{"n_layer": 14, "d_model": 384, "d_expert": 576, "moe_layers": [0, 1, 2, 3, 4, 5, 6, 7, 8, 9, 10, 11, 12, 13], "lr_router": 0.00198, "optimizer": "soap_variant", "beta2": 0.99, "grad_clip": 2.0, "batch_tokens": 131072, "seq_len": 512}
Below are experts of layer 10 (counted from 0) of a mixture-of-experts language model. Rows are named router (the router's row for the expert), gate (a neuron's input weights, with its number), up (a neuron's input weights, with its number), down (a neuron's output weights, with its number) and show model dimensions 96-191. Each number is 128 + 32 x the weight over its row's rms, rounded and kept within 0 to 255. Numbers have three digits each.
After each expert's rows: "comes before" lists some tokens at least twice as common just after its tokens as in all text; "comes after" lists some tokens at least twice as common just before its tokens as in all text. This comes from a sample of Wikipedia text that the model never trained on. Tokens count by the router's weight.

# expert 5
router:131155120154097096146086173151132111131133104076057118133131135076125116134145108156097145088138073161148079092135125106143097124065102120077096065102164152132114133172121138103093178093090110089126160180152124154190135178146096099191100035177084196096129151150135151146068130078065088116
gate0:163156089206144080123170151167066115156125106100155101104158142123107114174147135130185121123143148111107122139104108146156166101096128078098182153160118160147079076078158108136097142166106128090107101075127122151128146173103116072184199105096127128184125112108172115071130115157108137162
up0:121141139134126140123169177157112133097079158158151086106126140127082121141160108140104120122102132128073142167110157103180103085157163120115120138128141160120117123100080079134105137121138103086092070174173131102111121141068136052178113123097166067194135124142130099089151082196107124163
down0:126134076181138177094169145121131145110086189108171078105114122168117160120108135157069128079168105105123153120195156155131178150115159141126154145157133122139158100122089069162097130054132124175136153172102154098139098154122183129133119118078153080049116103145133171070162084162119145114
comes before: " of", ".", ",", " and", " in", "s"
comes after: " a", " the", " an", " and", " his", " first"

# expert 2
router:120114138143108068151117162170098177129156126098109139175123092075101164113144134111068166122118083138150080095127160056121134132103103128088050103127151167129109191125113177108117150075083123090134135166183096149154134175120070092182089099184141169146113111135103101081118139072116107114
gate0:135100139151113176125123138166140113101159122119132087164154161162078213160099108098111143096149135079102160120137101110159164165129154154118138195056138154141137158093198071059162120063121117141039167068151105102150143061153145113141117112166109116151154128163145137111075131119083115161
up0:164143066122130135155084091099109134144150175180143215136108070100199089129151203137099114139176138163121115090099130110069130095076155154113210040117152117184109151084092095139114085158112055135190106146152141121140167136101108153139101110094198103146096129135126049161091137109181128098
down0:111195149106076121109142120111144117117110117172136162121066145169146195150121130133151134110115139150094094111151137137125105184166143105130150198146057128178124158142115146081131145109135121166162092106123096154142180106111180125154097143172178128095153087119146139141118171186088084123
comes before: " to", " in", " by", " the", " as", " a"
comes after: " was", " to", " is", " were", " be", " he"

# expert 10
router:118170156167065128161101128112084138105159113074124118134139140102130093089113118106116173144158101133145123108129175089126145141080113138061062053109131137076105123138132178148105172076134168133112126162152131135160094157156115144200120073166124137121096158143097186125116166061065141112
gate0:136123071117134162160106129109149106135161169179149136091109101122143128067146082103148148089153053117102174130147130088081147133099214156083107137138171094077134175125182114114098132074168144136089095125161096135163097130143039147165111143141148100151099136143161110082109147108058154150
up0:094115129125131083120154115140121118126087059102135097150120142173113140147053124121089154147083131079118108147101162080091162143189109078184131161116055118159129122117077179149095078178099109122095133132137188131106133136119152088119165111118179139109134089063126109136153167205193196114
down0:118114137117094120158073124097135144149170120108124156099138131107164153120171140129144114141118069128144132134134168111103106074152122131151117140224152134120101061163090069103146124131124107097119086165054121113179103126123101137054122081137125093141116107081099103125087120059127148104
comes before: ":", "\n", "==", " ==", " of", "==="
comes after: "-", "==", "See", "|", "===", " •"

# expert 3
router:154103155088098107130121211119136133143177128094148114113088132110129154121160145145117199119145140101137123078153134128139124136075118130127155123181184148155104122163163123134108131107105142088111116154167078157109126197156088134146150130141140188120118159134191168124170135123087103170
gate0:135133122143109098159090139082159102151177106108122205112112197144178167170199068139111137143176142161178118110101135154126112125051166162089101154102122139131078102090150157169111124149168144191132132174185164099075122107100146145114117147072088150139191129138159157139119165099165124117
up0:145140093147088100134051098109164083119117091124103152114131137113113175106223096155094185123137143122081135164109106117098056156106144142139180130112145126145132139093123135124104151132157172163130152132170210145093133116155126146124167112132113148163158141122148110153155131101157146169
down0:062071119104099148100133074109155108099084095130150086085103108161096126122131171123149063099134111107232099169195132170094094118151142135157128152165129108117092120123152118075119056182094121128136132226186194140131143139104178134165149082098100123098104129159062125155138084093105124113
comes before: " |", ";", " League", " Cup", " City", " /"
comes after: " |", "|", ";", ":", " W", " New"

# expert 4
router:154168189208131107185107163164132088136146097138092158097156110104093152103146108143120134093156097071156113143116156123132163129126117136078102105168122147096100141147178106155162142128129186092106093167188148123165091162116114119149120059142130183174142088158090138122102146057092115104
gate0:128144154120142123170136103136202075195146214158145114143127145113145157133160114147108157140137126127169106100117171141134153169131115124152139142177146176082193108056168146151218155116140141142106133166108156141174154119110091186146038102131185155144096144127087077139099128123096080127
up0:145130111125123143122103168132078175085140061106121140130143102155115102156110145086124128110104133136121144152138112123117107084141145147074121109093132099134099109176095134114035123142091107136158123097135107140089117138133145086111181150121078115115163110143167156149145139145156185112
down0:169122138145120139122101142099158140128096129095120147101144135142130115112116143155110159181139110144136110133158216088123123151067129163095123099110113121074083107100111106091179184125073139065165147121140177127088115093142107107123133153097119136152104093154185129155116064092100096162
comes before: "-", "|", "\n", "==", "The", "==="
comes after: "\n", " |", ".", ")", "==", " =="

# expert 0
router:165108151131104105188126183136165097110170116121092070122136144094121133110173139067094178083146107167155099090201126082138144144130061102099136084113148151169115161123145117115121183061098150146090158149135139126154112149141133084141091069129147176100117109120127166164120122102097126129
gate0:149100129122107135152085133089176134144152160075163147086141192208081207145115155135129093186064123121121145122156081120078119132137161111120096107122118117123133125109120089157150084132098149181141149102148098105128113056187151140095120054124148121118173166208128068049146094107107087106
up0:129057146156130124147151115122134189151131112120119156117161170129116147148136149145113102210053107110156126109151096133086179175173131130123122115118149105128167128167126112168156051168174152099114129078140096120139090087148127102098046123162151103154131171205148080121123137119146099055
down0:148088092115130127141139112164091203119159090143126119136120149123096145107154133171136169119119148156162068052153163145121104122145116123125100136132134107148111080112133114082219085112136095100163137119145073119093171116125111202140139146141156170146147079098060112143120139105154145232
comes before: " |", "th", ";", " years", " m", " km"
comes after: " |", "|", ":", ";", " 3", " /"